Weights of a small mixture-of-experts language model, trained from scratch on English Wikipedia.
Size: 9 layers, width 224, vocabulary 8192, 43.2M parameters.
Experts: 128 experts in each of 9 layers, 48 SwiGLU neurons an expert, 4 picks a token, a sigmoid router, a shared expert of 128 neurons.
Below are experts of layer 4 (counted from 0) of a mixture-of-experts language model. Rows are named router (the router's row for the expert) and show model dimensions 0-223. Each number is 128 + 32 x the weight over its row's rms, rounded and kept within 0 to 255. Numbers have three digits each.
After each expert's rows: "raises" lists some tokens whose logits its average output raises strongly, later layers aside; "comes after" lists some tokens at least twice as common just before its tokens as in all text. This comes from a sample of Wikipedia text that the model never trained on. Tokens count by the router's weight.

# expert 23
router:147128153147117110093151163151151126172125121121129145124110100144110114201146112073158150089119127133092118129114121119147138098118147095112109143160151160136130177142084119086154162102107111149146093132104115083118197097096087161098147109074152119144114104147112135142120072138098125142203103184096165149127052065104135192131105084087065142099153104092153187125084078089123162079127120141148154114036091115091120122151126126128114136104140132058208111129139146105137087164110112137098086125128115164163149134120159143107163108123074064153124159110152136163114131122139127162222121119211092178113119138121075098183182208136051056125148213143120141139103112152088110132105
raises: "ais", "oy", "enn", "ost", "ig"
comes after: "| ", ", ", "- ", ": ", "(", "the "

# expert 111
router:126137209168155114129121121101143127107145088118098157130143110133126098201131142099097180103125190108117150151164104132146122076132149130111115116142155158185167093148120073114115139164137096164140130136116135081160125138075052124165094117111139106173128084132130144138088092139112130157127118154089142107091077116110156172081124072110088097108078112120154137113090176140123199092129089172149124161069134131102117118195108108064104158089131158067141021143103123108112119136156131148106074139094090161105165144146161119109121120041099139145094138171121068184156103104166137143159111089136141200104123143116143079138192146173054119070171195155123080137071139157156079120126
raises: "od", "o", "ved "
comes after: "- ", ": ", "and ", "of ", "\"", "a "

# expert 4
router:099107137155113125122138143148191115162125149112101118127119084131144133160131144086140131104109147172090156132051140078150136127155113099101084139193125173174123123156131152150149146114097129147098127138134112120122181169112064198174092139063186089112111102144157123159125088137123139192130117186068142160099087108107164208122150092083068065081130104112163199073067076121111120081190146127162143136102088070118102114169147109125123145086133095052158080135114117102145106134119129169147104172113145180141136155120108162086153101112094103075120142104146076176106097119160161145158137128152082139131115126127113086219170167102090093079138195105124130156078128174114086128134
raises: "if", "ush", "oll", "ool", "ig ", "ik"
comes after: "| ", "(", "the ", "- ", "of ", "; "

# expert 116
router:111129169161121135111137078100142161156128108093053158096139072148165139210176101134121122089107181157132147119086146156159136065127132155108147127095145164224127104113140099093085140102063129125108120126154128090166137145116061136171085128099131072145084130152107150144076096131120148168138095189086148154125140119093142162107082115113083132072133106123184124115119102157104121056118122151136144152134156094119110156178125100057122206105118110044166088187079152139193059160100089123145110141088108168144163141119158135077133106115114108120133127130150118144143121125153098177117095120152099151156145133151119043203205149123046146125142157145154148154120129124114088110102
raises: "-", "ar ", "ers ", "ical ", "ers"
comes after: "the ", "a ", "and ", "of ", "an ", "to "

# expert 8
router:113142169170087098141115130124108133150113078107072093112160110140122169120169144145101141138188185161144166088093155093144124141097135112102116127135140135174144125135142128121153159109148134165063106151139135144187163113110093159184081062111152128151111145097138107148081119176108175147184112188090163153140084077137187214068146158037085144116123153114140157141108161104115129071135095116136116120121142127119123216134076064099128173072128158111159050150151153091170092138123122175083079150164084089130145098106130162139129100126094104159189184165147103166164136107152141177160095095198123151097123128117147097160139135108118092086143193132075135159096096149149133104086
raises: "| ", "addition", "/ ", "– ", "— ", "also "
comes after: "| ", " ", ".", "% ", "0 ", "|"

# expert 121
router:130126150200120089137150131153092123141184142112082155145099131124133150186161127065095174080124146138095164096076125088157095120106204125091087131119105131188138127110101155148118124116107120141090116081115143166111160106082118136148147145087106113115111126119074135134084067108076161187115093138095099154107126103105137124074092129097081111126100117128197156134131143138170184043159077160164115139112137122080090130152128080069100184088171137069203091138102136173154113156131148143125086083120110153154143126106149166153125120074077089117093128100148108177186093114186136134194145106159107154118100108133138103134167166143093099076141166174133093110058107166050099141077
raises: "N", "Se", "Mon"
comes after: "\n\n", "the ", "of ", "The ", "=", ": "

# expert 90
router:100142184147116136155145119114138110155109086127116113131165084178109139094127128090114154123157150125106182140110112059134117108148112111059093127154108104154113138099117120131161164137166166130066071157109111127126128115124169177120112072096114150110083117133099093145075073142050136175167154154085114192121098109129185200117105117120093147147098094138173185081158092175134162106124144109093124115110109126119131167140126095139138160112178116095177095100090136114156118138085131147148109179115041179145184186133179157102135085115077106109133149107140138194134115086120154159153117152163074213058063076103105076148159176094082103105181159119107110170102188144105092144119
raises: "an", "al", "ov", "n", "el", "azz"
comes after: "B", "the ", "Sh", "b", "R", "Br"

# expert 34
router:097113183168141131080124117171132137150169138145083128139106116149140171130140158128101157102070158115100099151111145112166087125083114122070117131142156129143142126119093141141085096161122173151045100141139137135183147094113145126146095115082127154167125123162096134119101046145088183122130079139082133138131112123103137171085083087121093103123046128117182172175106137162162169063180153116178111122096139126108069188171129091049083138082110125115149098090082160144127116158081125178175110134056066133140130150112138204125127135055058126092109170177150122175150123135153117181210105140210127147111100150117085118155113160161114113112110155150119107159093118149118101152124
raises: "career", "structure", "appear", "team", "name", "position"
comes after: "- ", "\n\n", "==", "\n", "== ", "=== "

# expert 97
router:149163221137114111121146140131122119144151095156104184104125039144123115111075138127077143111079140114117117145106128124136129101128129115096107095087071128116115122122111098130114159097155181122128122051120139171165165153123072178168058132075185126115099141173146197145121137140125146133167095165078163138117101083076166183069089129039083110096104087096175149106083087167125176105127070135104119125129106130104130142182146087072092175084112155058178061131064122100164103121092108123147092147132111158175176156110157161084146122088108072122130130129128135142153135181116141108159115122153101133093112123110089109174162149079088119104144164139128157149073110150088101083124
raises: "ation ", "ation", "ated", "it", "ating ", "ations "
comes after: "the ", "and ", "to ", "a ", "an ", "in"

# expert 30
router:122123160182167142149146150197137132106127092083116135137101103154162125124129126152113149114163156123107154096115089124117091117115157080124124146154137123212140125137120122120119126156135146130107113111106116111142139119134079186176061130093161081121141075105159153154072094140090120126202160167110189128096121053163185167119118101087075162129105100126153149115119153096114167103137122159137104114076110123116106125211104094050075161110143075110159105125087177104151048183076128185094096102106119202101147146102116142103111097059075107111129192121142167192122136120151167106135104096166126198136092121125099122150161168141067133058152202159126133163119109152141119078145
raises: "-", "ati", "L ", "ire", "il ", "L"
comes after: "the ", "(", "The ", "; ", ": ", "- "